{"num_hidden_layers": 12, "hidden_size": 160, "n_experts": 128, "experts_per_token": 6, "d_expert": 32, "d_shared_expert": 0, "hidden_act": "swiglu", "moe_layers": [0, 1, 2, 3, 4, 5, 6, 7, 8, 9, 10, 11], "router_score": "sigmoid", "normalize_top_k": true, "routed_scale": 2.45, "balance_loss": 0.00019, "balance_bias": true, "router_logit_norm": 1.5, "init_std_router": 0.0293, "lr_router": 0.00177, "vocab_size": 8192, "norm": "layernorm", "norm_eps": 1e-05, "tie_word_embeddings": false, "optimizer": "soap_variant", "learning_rate": 0.00513, "beta1": 0.95, "beta2": 0.99, "max_grad_norm": 2.0, "batch_tokens": 262144, "max_seq_len": 512, "train_tokens": 685700000, "max_steps": 2616, "dataset": "wikipedia_en"}
Below are experts of layer 5 (counted from 0) of a mixture-of-experts language model. Rows are named router (the router's row for the expert), gate (a neuron's input weights, with its number), up (a neuron's input weights, with its number) and show model dimensions 0-79. Each number is 128 + 24 x the weight over its row's rms, rounded and kept within 0 to 255. Numbers have three digits each.
After each expert's rows: a language model's description of what the expert responds to. This comes from a sample of Wikipedia text that the model never trained on.

# expert 56
router:066125146136138133118103136075145133085112097146142143103121112133098117141147109154154104126160124137095171112121135099111128092098118137136154106151135118120129083082135118146167118112166130099137131099142121118129158135153147115154092152
gate0:140091131122102158161090110140072098105101133121161170101100101086123100138134127155167106112153134166099132100155141144111112147136162122141103141178125091139102098137144131179136109141097118127136118159131151124140164104142117141096184129
up0:101108123172158129134132115145108106119151126151125077117144134119128102106136148138094121128083108131158130140172113108129168072128127119142129127148131071106168093123150094147091132109150064125151159139132121175201108137148090095126111128
What it handles: Name-start syllables

# expert 42
router:126127142135141107123109132136097122135147114160129125132118111123111148109080112164116139105152089126146131125131135069122115143128104171145124080158139092091107120152148138131163155088106121114142134112097133147120104102120094122129145134
gate0:146125146175142111130075111068120154131133128122114127105113191155107156093119141110130137105087144146124083105096111138121172141115134140106126080156137119109099125146159097152120166075154104144156103155159124140086105107164093134108142138
up0:123099112127168153132091164139086111082060133095119109139173078128135146141163132115132153134168103116147128136116159101122135141135151108127166124127159138103169125153111092136110064127076126098138175115141117154092162080111147077147167126
What it handles: Name-ending letter pieces

# expert 37
router:097097127132188137155142155123116147133094173122144148114126153127115101112151079115100135109091127133098084158198124155124082134113084131118153099115168141122131154132150172113123125135164087140137086153093100134106123124137075181145124137
gate0:104139139133139151134119110111155114133125145102124119156139152126112119091118125117131124108112139105134132136146145176164115103120158131098116095096112107161119156119108151164140128124159099123138136123104155131114131166106117101116113127
up0:113117125170149116086157116120146127145131100136129103098140123115128134102153140073119163162126150140113154085122099086128166149149119121154149149145137133111170146109135128110097080134166112111094123133137117167138152141160172128088166147
What it handles: Numbers and relatives

# expert 33
router:129166111104129105180137135082160149096118118104139130162103128118146159179125116180132127112156129127105107092077112120121126119129119107134110166089154156121151156080093157104109115154128103120148101096143103151115113119085134140109134145
gate0:134133135128148140122135113125142092167171085125108133098114117137169152113101140084141122105119162122119102101144112164157154132157099143109075132117130119131128090138113140100122086120151136143117141089117153152089113135106150117093173127
up0:141149118125142125160140168126152158137073091127112131129144128103102141155109126133148124134134106112133133161127125118119126159135116116090100108170136087146145111139103122104132113134079140139130120146157158157147183125149130140123130131
What it handles: Articles and measurement units

# expert 24
router:125098129157162141143120104117145132133059109104100197175128117143122126177129136114091099192140116091105126121164140093129153105174145096141159103088078135111107109104147172150135090105172131096157150130172135141130121148122105150073127142
gate0:135143109112118106116117097184124064152131069102141112150127105137139108131131178185120146129177165092101135132102093150088136138123119142155134119104131159112082134127100116092144122140142134127145097126147161110134120151136128126113116148
up0:098124075152163146120090161065096160092146164118165112152144111128129161134164134131112109106177141095107093084152124120133132096113121135137120151122154152149137143130143113110131070144113116113161102150111114148127104159084094117132161126
What it handles: Determiners and attributive adjectives

# expert 18
router:142113119102117140129100117128141111131145158094145150122086126117111130114194110127115116128117112078149140166155163147136149131126101132146120141147138149143163133105096121146134113158146133141118165144112147142131103118138157138167158144
gate0:161103178164095120088110121115127119131126143159119079070112099146127150150150123107190098141120111120149126112124135151119100108147135154142182122100142112139112103116127108114157144139090136125123102115094137145152142176149149136156126093
up0:153098126126144113184105099106075120131107086154127126161144130067110125114108098144089134142111137147123161127143134119155160136121144111157163119115148138134112148118135113136121126119097139130160159116145137146144148107105120106172187132
What it handles: Past participles after be

# expert 51
router:120182114124118099115119118070129112131124153146118139107100144135156150101096121056131110125082112115112116125144123119187124151111113117114127107132142189130098121156151164121131136152157102090100092127080129151113116143117138107141105179
gate0:150131078083087160171161111112135122121139197117148144081119163147102190108141137098154100165143152124157112165117070148157125124134161084119116122113140127149140165160141094101109093147127088152117088154129149127134174174120154103125116137
up0:108137111066132157085141073129142088126127125124149184153126153134105128099118119125098110126092107140180117169095149136144135123127102137118120175102105163125124137124142124094115111161167117178149066136124128172129114155109126132110113127
What it handles: Initial letters of names

# expert 34
router:114144173136133125150128089132146129134062161123188127124128109148145112113160152129115152089102117121148132088161143141163173132087133139158098155100128091108108097176135134107155092122150145127123119090137146113096138138125126131103130168
gate0:112139150140127133089141121133143144108139116116116132133185086139090119120150163132143135053133112169105143120107122101124146132140173149102117170120156144119120120093147140144113080088163151128093108082111141118130102174083125117151173154
up0:110122077131140134104101138089123125090138096129150110126119167122112141121117137163195130129109191142124167163128117156119137142146146111086137112141101132170114130144124114143110159108132139130156107175128115145124164090148147130125156160
What it handles: Prepositions in names and taxonomy

# expert 12
router:152164167145122122187124141112159125127117185145132108109143112116176142093088126104088106132138140094138130145125161162137160179086126113124139133140108133103117180165151113105144113155135126137142078113088167108155136142084120117096130122
gate4:165172069135116085147111154124148099156143117092134104139093090125127139144090126119116127135125146109119151140108120164124131101124115132113096070133074163139108118144140149138113168166104134169124130124084134153150164184145132146093148147
up4:124142131051102126064102118130142150126128162102131133124125167146119131119122153109171113135147105139145132109140122120097105133125186172157136090148111176137127138087108134116085161128178140118084111132114129155118143101148124105141154144
What it handles: Predicates and taxonomy text

# expert 38
router:150107129123088123114111099162129147163112126148142127125146140115139059110162131134131110131138160172154151083120165160137131134162119094111140162132070130167068102142103126128140134150122113126092131156104127096100117155133141097120129148
gate0:184133095144117132150148103128137114128098110166128145099127186122149103141144118150133119127172105151133171130058164156140101126138127108114099136131122108114099124126112102119123155108145109129107131080115178147115183167103128139134144122
up0:139092109123125126154171107109111113106161139121116109161118126098144154120124094081106116107113160123128165164130124121078112107118166134145161128126120158107135129103140134090114138067101142160154148042143119148115110143135121143129152152
What it handles: Biography birth details

# expert 20
router:104090151081111153102109132149136139118145121139136149142149109143168156136148124158180113119103142149115121122161129056115097126071100136114141106143155141133149100088119151136154097116147147109143119092110139157092127143134114131121115165
gate0:129184123152131125144106177120111156103115119127156097148124132130135097144124134107108120136139146110128151097121123176106118154129138137131127145100085100138099131122139130137139112154136165150112162116149119150094175119144138115102128094
up0:074144107101145177123131117122149132119129093134144116130150107101120151166096101123101116117107118114094183145103141105145182149139140133159150140141128106147103167141096121128142147148109077087142139151149069151110175148132109149162098156
What it handles: Personal name pieces

# expert 19
router:102158093150166129141125133124127108113132102128141148104091131125125161176097122127134110133114083152125140137130126081114110102145088164136143114126166126127112124104111193149173148123116150134117123133166149122092133129134123164125084113
gate0:114119123113189114152147165090136138113139155142126100137117092161164158125097148097150132166093138072159166146114168127116116110153108141150126141128096145094131154149159121131117091118158142125142109099100122156128139129137094133118149125
up0:112177113147094151110094108158129113087163086126156110117113136147114133116149126105153125123158125132107116148106104141148113118100140177105126139164150126112143119128117135132119180140140119112125152105098133140075148154114139143139121149
What it handles: Phrase-ending function words

# expert 5
router:121102124103125119102112141141118113156157134108162126170104110085181139153109121136092176104156086118113135116104128076108128158143115113115099098165121160114141133155143122113124126140160168139143121140101122131135112147149144122141142149
gate0:108157099154118149087113104093140143156111160146168125122140126149139153125144137139134169116158163095138129151078144135133123156136103161085145090156096142155124107117114132138071124064153123095106150133125098130143103163130137157145119123
up0:147140133077124133111139145126126150110153130139154109158130100163097112066090134113143108160121139145114096113137047133150146163139099138149125096106100137180137150119160174120074105119105100130139094105118111174136144139142140142163094128
What it handles: Mid-word pieces, function words

# expert 22
router:123144138166113158126121148090130135138108111144091149126135158115097116132174128147162098130165072112099141110129087068136099126116122130161168127139172145124118117121119149096149136127114080128112127160141109130103126109101134145123139144
gate4:108133108107146146116100087152099124102111127108115120157134148119101121120124102122109098124098126192139143153147154109144099129167142150171154143105118085118153118136141129152172092139109147128124124104111169129164169096120139094134126111
up4:134172137125147136116070120104150171106121136131123149125122134172101093092146159154120093127110099157138141095118123122134121136135086153117147133159109165122146109097070158140144120105135101146138134136148141134107156138121138151074132134
What it handles: Determiners and table separators

# expert 63
router:128132137152167124150114137122103108085160136131142110149097116155133126120119145170163123161085152123144116102131156112135114145134124186128118109113080136166121140129153160143145093124145157116098138104173112122106143141067131106126136094
gate0:126130101141163137083102145122118110083100135116127107148142155136115172161097069151076147120118136125138119180144151156094102157113133137126136134164125148108126054140131127126158087138111120141154147124115126151121123152140140142099125124
up0:134161138135127138132135130128149147079126153080119083142101115104136154160156151151112180164129123122141123104115124097098151134097124111171139100087064127125135196159118137168132138108135108146134126101133154120120149091111124114088147136
What it handles: Section heading markup

# expert 11
router:115114125140097095162112133120112102158128107137119097142106137098111118120090116116166113146138121154093193109120100134133147153133134147141123079141083169118075132086115134110107134101089147114134137112143135132122144106128159126132098213
gate0:095111155130168099078148124168110136127138119134112096139169100145124141104149109111087162156142144149109156102134147114122135092125143151160159135124131149115145099125098123104112140113121119080107144088156149105163119108124137096125091148
up0:099132149090099140123134168136166133157115131135141125159141108099149072112145119137130130097139118082060155104139145148155140114112149110145164149170135099123198139107140145137071123126101082114084171164155063111150134139132120134128104125
What it handles: Table and list line starts

# expert 8
router:115163140159141125174131131097147138129128145108122150084126080158159120096097155138132137134151144082110093138115089140102127086118111141135192100076155142105113152141133124087132176131133135127163167128106134134105130114138132130094095133
gate0:131127137140165105155081138160134100115132128124165140127104126162112146136171145123135146178109167150134121137121156136114155086170129125098149152090106147085108118147085138142176180158138118124110163098140111131138153146159114108102133101
up0:132115157154151185128144153149104120123137099116136112111124141118126171156114140136114110154141144101086147126135142106164188135154127121134143093124149141097123125091122140159140145140132146108105136145071132108145122093084150126077167106
What it handles: Copulas and name starts

# expert 3
router:123099126130111148171167145117102122156142129133123084158138134134070138144099119128115084101133084156092155159136115099141138090186146113139181108089172136116125113150135155086107089088087140128106137161143118124124139063135138124099145123
gate0:102136120154166064093128105138118138128174152097150152121126101121128140096120152133172094103109177107121148136082139131127117127106148137120181144106134104176152146166111122171124113119143158116103132163172096115161149141153130157161104116
up0:136108125113100138142137125136127118123143093148164108134135122153130113135124166115117174114114124125122181132150122130190097147161144113138106113149132142113074163088100079130097190119082179115082127161109154105132097110138085094127110140
What it handles: Table and list separators

# expert 40
router:129130122081127139114131131090086082103129124087153144189142160125129155091112100169089131130118133145097141149147140104149113158131121115151154119141135114128157146105112169115121135163143145119154125122103160158141117142101140151143118100
gate0:155139125137139119083112130093066090126156066106102129157146129117162107077111131120127149138123102167148120154122147123158136144132156133105121126119142121109147137137131153132140099062103147118134180148104115139172140133082127148120166100
up0:123110112107140096160098150115156109132140141130109153164137130123133107135149095137096167130148170147119127107156198095123174124118128134174155144117144112095101114148135085137160146075133135150142132109119126149119155149104094138127126107
What it handles: Political office and roles

# expert 21
router:129175126145122135106144126148132080155130127113136162117149145155146110134103146132142165098105136128129176180101138169126130112110117142118127153110150102132155166176171117136131138087149106101120127057167145081119111152103121139128116158
gate4:170137171095122153157110112165130122094099128091140152135124127121128132133131137124139082117127170122108133101179135148114125113149116121138095127115132157106122095151123109107151121090145157094132124116128172088143144167133104082111131116
up4:118147076164181177123124160128116110113139089127141121143161130110127112168123153121121147080120088143116113125105135157127139115136158126105119192098165083147097148150105120165119132118155104104112103148122095120074144101145126142117111145
What it handles: Infinitive to, subject pronouns

# expert 55
router:157090162165142123115139170131144106107148094120109122158112124109147146150138091144154117163122106174171167159125154105157156170149125083101141132095113162135071111151141174132108119163137147156147155115063147107084143098140094153137116145
gate0:124133103112169168121113092071142112121184108135116121138137136132166130142130170096107123146158156153130169169143137169093100112134119177114173129136113126145134136140121122152098123090080134080140122114136121110123146153154129149139138126
up0:156127156126130099137123159168111144089148074074101121142114174157174126137161104135155113113114145148177109116149089124116106156116157086131103120159123148149070104156095146087127135146129114115144160104101152130122122079146130110117094096
What it handles: Activity nouns and suffixes

# expert 58
router:114163128109133117176166147108168163116154099135174099113099125104132110127110099123125093146128145125132114131112150217126146095067146105110135126152101086098140120129139125110176116128136119141118116118091150116121175136127124104135114142
gate4:145148150154120112145121122156126130154111168116097101117137137079121146104135112116106115101140147100156152138106108122106144124153090117108142159136211144146115170121151078101137107144177132101111081127080147147149123120106092122094114107
up4:153141148112135111122145112103140101133136104140103136122110106165125126188070137117132150132101127160099144139150106148132123114115135142123167094158119150150125125175144143149134157112115121143102109133112076115138148093177118119136120127
What it handles: Word-initial noun pieces

# expert 49
router:129139131146116150128099090157156105126075162087094130120139148127098130151130158126135108134104174107146137171131147136129113151138127125156148135119084106121117095106123097161105126141080099111137144104118111117106150122148095147154126122
gate0:157104109138125130137161100118169092112156141132142176141107144161113118150120143114101169114134161128120128129104150144115177146126133143116139103159121182146117117149106106098112126148141134153138140139136107144115158090117084162137158134
up0:089147114102122174150112146095091150145132179151149117089123123118138145129099111118145133113134108140108133110116092133111125162125110125141119097142183152156063107113139077119110128147122188074132116119123159133156148147079122134127155137
What it handles: Hyphens and list labels

# expert 2
router:131088123168119142132136107132125139056103095114138149125197140126097144152152095153119127122110097096123129180165099135087100109096163141156122118130121135128121105108181158162121107145105160097102135110150085103175142118158157207136118090
gate0:086133163085154126150133123113115101093133126109162113144142119104091165127121065141123143179077094080101138126130156141170146132104127120108162175117156119112179115113168112151178084154144206153122137143105141151137105149125090116113111095
up0:132126126105086136103118175101136128127140116132136121103124123103151135135131146116133154209141112135136151132160166116143130156166103113125133109137076158117151142156073144150121114124163119101138103115154161125126159059078136111118069153
What it handles: Sentence-ending periods

# expert 52
router:103124175144143103141129166099078119161128092085122111126135123120137104190129160164106092150162124135144101112099109127137117146114145130165108154139120113103144110084098113130124134127134114152099141120158126092125088114135136132141106163
gate0:101133146126135102094161118134125162098143129155155123121079151114146140143105157089114149071130142148134109113113134147135161117118118143137099150172118126102094106118160079144085120162136142149135124109162119078121151133142126088126115163
up0:147173167151121099131107114127104156121120104130146125119074092115100123136139120135158137115088133132128115133125154143114114167150150110100141094089149157124109095106106156147135107159137128157155093158150163164147140143140117136099193118
What it handles: Table cell separators

# expert 4
router:120117114117111088105115142112153146120098110162166107150111157166131142144124128117118104133142088127134149135116110104115095171138148121133127121141123128121112140111125154166097143131094127125114134145128133165128126130144119188112109134
gate0:142129100119138124134132120099093131103173171092073113133140170124135180151145139124116128173096143121137080131097154093132097104124133077148144148133131125078086133144064143118102150137112132120147156140145162102146166154103137161142109070
up0:107128118150122119112138123139150105097098105171151130133132149145098125156133110112107111158152167135127147109137100124098153127143136149128153141112086133110084126161127161135158119128100066084142098115120099195137113099125131116130104143
What it handles: Mid-word consonant pieces

# expert 53
router:147120138135091131131172085155108173097101122097116117160120137114146084145150122108076103118138159143140105120146131141155153139119145134091107111144113088147133107109086138134126139125111118150141139126146140130092119124135130126132139131
gate0:143121101157123113102114125194104095102144072098106115157144137086180132111140120128137077147154103143120153127111143159142086130174113158121170139155129113085157116138124134128123120123135131101146135123115168147123144117096126089123128149
up0:141119118158126125153158099125094114131150148122150108098122146090151151133126172094157141160090124163146129135124122150119120111145155123109134095154094130152123171134138136088094184134105121154106113125130106116132090188151126126137107142
What it handles: Person role nouns

# expert 47
router:135119123108165151117091085154146114154105114107150147112116136111113112089096098151170169162096092146131120103117147156129134084136156121135099113110137118107120170142167147157129162156132144104126146097080170101161159091140094163144126141
gate0:142145178077137147134118120092111146106114149137167110173138107151120131126093122106132161092109076133094112144130122138124141117099159114135108180120154108122168145095164114161153110164137118115100149147142149181108113118090151138120100173
up0:113133131158123134101131083142080110101110097119137136101138132107134149137136159100113098125145125161115152147127122108119114105150167152151116151135112104106129153120132104154171083109113103149114119161087124141090115130124163086131090123
What it handles: Topic nouns and it

# expert 59
router:104132144173121124105148117129116153063141071157131146127162146094114122128111119125092109116110137106134136136123134128074113124136112125115124123161128114131155114171108106143136153175123150102092140133134102124132108112103129170145109084
gate0:149170102116178105126132115083119169103116140133101138164151126132112113118122095109103134123129126157142149150127101151076138100093115101159147105098144137157124164105123125102114111113165180157130117159136124139135129119142047126153137144
up0:157117124141138113114182117110139132120133079097140102107113127137125150142078115108141092129113129075098103122121148136108146112172112171129166083095141119139127154151168115118132086126144128124128140136122140112137133157149130188089111123
What it handles: Sentence ends and des- prefixes

# expert 35
router:107116114137120136123119116146104130155085108131126119145108140130122152110142093149181144158139096166103140162126094148135163154146119150122113088119087160107138152151121115137116159132142134127125101098118141140101141075122124098143107079
gate0:136166122123155163161161077099117138146127098133125138130124133125144122081175079128181138139145137078116113118090099103109168159100112158135135096116125167090153119132093105116127149147138130174131139155111109120138128108152089111148151127
up0:107133116096102148094119116132100124117076141144112180139110150148142137102167118122125121184163112150145131149128101146089129135144140102107137076169127155122146141121130151169104156119177130137116147111092116138103113112166108120160126129
What it handles: Line breaks and word-initial prefixes

# expert 29
router:114132103104098157150149149145118131102098121102165093140110123170167160165159102127123113127096126115127129143112117092142099116180155120109125094142154143083141123131158133126121127124155120073125112071121172175118118147111118179111134122
gate0:127164077118127132146121135142102095112145147118118135143117162132111111136133099089138141166152139170144160143107101108146109088166129139155169112112102096120142135152127135144158165125132138159083155110123129135086140141132178129133068131
up0:135087150132131123137147109174143121119123127141159108151115129184132148131153114148081134118149108136138100130120112129133112134067066144146099130105076105122140102147131148133136157162131105125154137159136119153108118106146126173136132111
What it handles: Infobox field values

# expert 25
router:094159130120142125136113145108121127112124109163108161138117140127134136151065099151136107118125085141108147121127104076110116134122094143148125107154178139128128106101152146139141153132095124096155108128140110149109111123098115138145083158
gate0:191149136095130100138157144120108132124114187114139123106138151108120164147118093134145129119157111117171150126113072137102101133180133111154116147115153130137173144115107089105162108131162116130122120111156094114144140159103134102154114146
up0:115143132098137161141091155123131129118135162148125085135139103101128148112138142176104161107167143152095138126115128116119106168122142098097073158190130106097101156130134141091146151133126113144139123147114075133123145127146098155146146148
What it handles: First names and names

# expert 7
router:176141156115134129125134155140152138118127089109108089102124133086152124125158124117127144118085149146086134101119125109100142103169143129081102187104134146103116151119135138115104101124142159111178122070122126057137132100141128110132153120
gate4:112153153113114112103070152110158133113084126088129083154103150102136102120148134168134102137116124137091121142135144146116127107134113131096088130117112136141115141106139138150146122110108104136123118120131158131117133104114091117091149166
up4:125155189087137108171163142136117153131119083114097075146183110125122117112160136117139148127102078125085121122142151091121141099150138148170132145142132126141123167082127134130139116129143128165113118123160116140165097140139115102119188110
What it handles: Articles and dashes

# expert 1
router:097145128130141110116123141117133109072107079127160104139142111132149162162116124151152076130179108121108139142124129120130141150160093134110119140171138138123103140152115153130128169123119158101161092129147110184126098121092138132115109144
gate0:107130099131141106101122104144127134091143127137132110162116142145172117160114118157091128152161151100123132177098151122132131166141135118104076133151114144116141140140104101168135117089120120119137100112144125146135121151149133150101151122
up0:119152146106131111150102133104127125132110073098156097154131168154154134123110136140146075085123138135143122148124106145115140155137107133121169125117171166166141128172160122143152125119144121146134108089145148092108133128151133173124119133
What it handles: Capitalized word-start fragments

# expert 17
router:079138171132138126101132167135107138110177130095102097209130112113070117130144110142163085138130110136106140149107137080157124157136125116158146100104194106153190092106136111106113139144127157100093128126131107119134083104136138131118104145
gate0:149073171137097109125129109119142137108163135113098113138132183143128173124157113119158140197135171152113143143164134137135132139102133135147108131134131117113146128116141152126172125088072136093136153117131136094190142131109118106147116129
up0:095104119142111070131111091136163124129124134139161143052107122115122119160169128120121116108136104136144166131113135124096129122129141140098177137102131101159086111132133122160141160123128154072126136132098130107125136125159134129129090123
What it handles: Table cell separators

# expert 50
router:100146171145135155129118146150101145088105148106131110122160127146124168105166098130113131124125138089143143129128123150126150134135180126096152113117113147182155151163173139108105113129165119123126136167158126136138169160098125132131116122
gate0:073112103123139117163104162144099134097138139111145147123126150129155157105134091130162125140122154132148137171116114181136167113146126184159151133124134066152146170152142158089127123134125110149111134147128124115101101127126116108158119108
up0:152093119116145130149155146126137130120133138118108102145143127114141135109094139138121132101155138159112097099091105102101130184116122089124148133120071120163073154155147144133112127139156131154129127153109129105112113137154088158097188087
What it handles: Words in titles

# expert 45
router:166136111097170136110118106131089125165193128126115119095077158100105128089139140059127162131158101119159118140137118166116134123107118122130141132132131173132129142105126133101127154100110116149113098170129094104102115137103121100123133179
gate0:119128133112114117073080139119124169179119135114104125084099146134097104115133133090118092148151132134131133180117201151102161121147117133130112104125124182129109111129131153137119080140108123126127098101110126122129141140133095112123129155
up0:100142094101132119133139179159132174093140164123143103101071152106135149131115108136071161133137127121121106163158119140136164097149115116136120096143145169112102123135103127196140168157119145112129134103134145131113159113127093098159119095
What it handles: Word-initial fragments, pronouns

# expert 14
router:132110135154155145125119156158120164148119133134109162105090123145135136114081159146145140124103131141122121143159096119140146106096132127082141127121135120147088119072084175139113159134095123151088123131161142152091137165176156143142127139
gate0:106097144146141136116129138098139183147137156065106117125128112136147100126158155100173111110106131098130142121152124155146105100114198130089133107133113115160164053109107136153139154104159145133104104133138095140145134136174109116143191126
up0:109178133165083117131175118144132149155127131120103192100110080121085104082115172116147140105108133084131130110143123128119138122137128126129137109135163151095139093147105139137136112146173138115128130115128134135114168206156118102114130133
What it handles: Line breaks and markup

# expert 30
router:142109162067107147089183136156106157108116110133137125137128099141113083104095110121101092151106133151109124103165135094112132095157116107115157102091100151124128103163127181117158145093127134102130124121128105110147121132121103160146105119
gate4:098137128078141102147124080172106102069138127138115106116169121116128123110158164110110150132125145127128106093116180149101109139129123115091144100099125148150171162132131121137138143100103133059114177139133127130135154125105176102110150101
up4:163139144179192101144146175110133128100082123127133173146106151123148143134125124115124158131113133130111115143148129131075127129131116116106134162133096107121113111143176117095130121198148138160144071156080157155121122081144123118153130121
What it handles: Headings and word stems

# expert 13
router:095120121117137135133120144111126130112107092142123150145115140120108141128096116152137089149139111114098128125110133065155120118112099139127132116156146140129122120105170141164121169135110101090137111129118121154107118130150134157148094135
gate0:116146147160108166098096133136164128142131123113112119160113155065143171137104155119104101087141116121096103127146138153133168065117069126151140131143108094154092126113154116097118138119092128139126126153161119143153174111162099146160126168
up0:147105129125118118089122153132108150104128151131078149193149088175099101146162137119149154134154135120154155111131098144113175130116137133157136134115139098147171118122129154167114082134109154143146146120154113130114109168103129098126139140
What it handles: Surname syllable pieces

# expert 15
router:085119120121106087136108118134113118160084118091120147142112101146122106118180123099113154112149133142118136123142101163096084131117142138157114127110053141137095141143120140105099116131121137146112161138165155142131115160125160178142106117
gate0:114091139100102119100142116134101127121128144147140147166140093138114072126167165139116172129105154113149117100176164149101174194121126155103119121120108152130113144110136143134154114115121108119131102136155098130112139143147117148170119146
up0:135174116159184115132131123108121145144113080125110085136090127133139106130072113130141120140126160119145148145154123154128151147172170132097143146097118147115085146132105134136105126105150106139140096154142111098106139124122111084168160160
What it handles: Proper-name onsets, St

# expert 26
router:104086124113128148136107106097156126109137103163086108147118117070133093133119103136146138176145045165139137124131117091133145163111120135127106113176099166171100122132120158116147146109136099132203109107125135168090119110116141137134137141
gate0:151123086107096104137139137110124096134141114126136150109106173138138116138174179126110159154123118156108141125110120077088102122112141146102122130104125142173115156152148130148134151099108096122118110134128130107113123132116132083177125134
up0:130138137173117096140100108169103146108078080115102094149099133119135136108113095114141096156126118126118127142105122144187091129136128107141108136153148098122146154110111108129103104114148116194133125138132076157113129102205125142120139115
What it handles: Acronym capital letters

# expert 27
router:129112108125144153132151115118141102134141151190134126123137143101127122121116136134129145109139172142111132134117130185161135155154149104084147132114063069127099158139144077168097102126132162138082088122136122122129129103137140108131139113
gate0:105141120149124136139119128128129094161098135133140151118105151149095132101104142155170126101090098141117117101137149158130114143136163114093107162140102103176118145121109091139156120072201150108104137158134126137135166121105104150136114119
up0:127088127134116139172113124139127107142127172136144100136129109115136121121146130093122158141105164115129090149124134080127155094106133159143101136176125184156136076160156133074154133158124121123181161098123120107127085138146163131122179140
What it handles: Sentence-opening connectives

# expert 36
router:109122158111110144106119137129122126132136133130150112119104111179156140154116155156134110141118099141127103123150145115091092109156093162142121127155136114116135104058136170124147092140127133112146104108151117122089150141112127153147114160
gate4:154114107121142088143139093116176139109115144086103132110117114112132129136150130142097126168056186135133134121104129136105127093085123125119166083162127147122128162165125113157131117140161162116094156121123100149113105188123119116110167103
up4:174151102094117127141090068079133145131141116147172149152135137138094140144104119113180111112153088124163102115139115106119147126084130133144130126157137183082074114130150126114116170125133159140141100106113123120138170106120141131150131123
What it handles: Dates and table numbers

# expert 10
router:136099134148140126125146137134144109112098139110141122150129154073097153146113147167151159168142103138129126169106126136165131134076147133129147145134094163116114135173104123125133157121158161144168136124108159072164124118112107125154110129
gate0:138107079112121092100120141136099125134100082111160126111193152098111103143125157084172116107116154123108163153093079149128133099148097135123131114099124116138128086120151126104098131133119134164107133120089164097124162123201131137125115109
up0:169130123143120093141142132140163104118137116115106103123113132156128117104146137129084094126093135128115171134130130102160112162128109137165138111070122121186129162126133129128117115123141130170124145137177103096094126125131155131099101103
What it handles: Common noun endings

# expert 6
router:088102086111112158111141116108117083128163125124126117126124119118140131127144178140162160148134099114147131180061165121124132125140122110111154101125077120137106157081107138145121133119153144103089086152155137144096093136137146106129129116
gate0:125074105150128123144144128148104112077118127139133113175096157103113174104173142138131149077107142123114167103142143161096158127155094157118132118140090091118122143102095102146121165132145126167125118143113111126150124107126139153101108117
up0:120141129193124139139163145152150186118132101147150154148148138126124110129125123080114127137120095151120144125138162181118089068088138108161117143157140114122148120141119100122118106090143064110125108137093126157114136124132137126112103119
What it handles: Table rows, sentence openers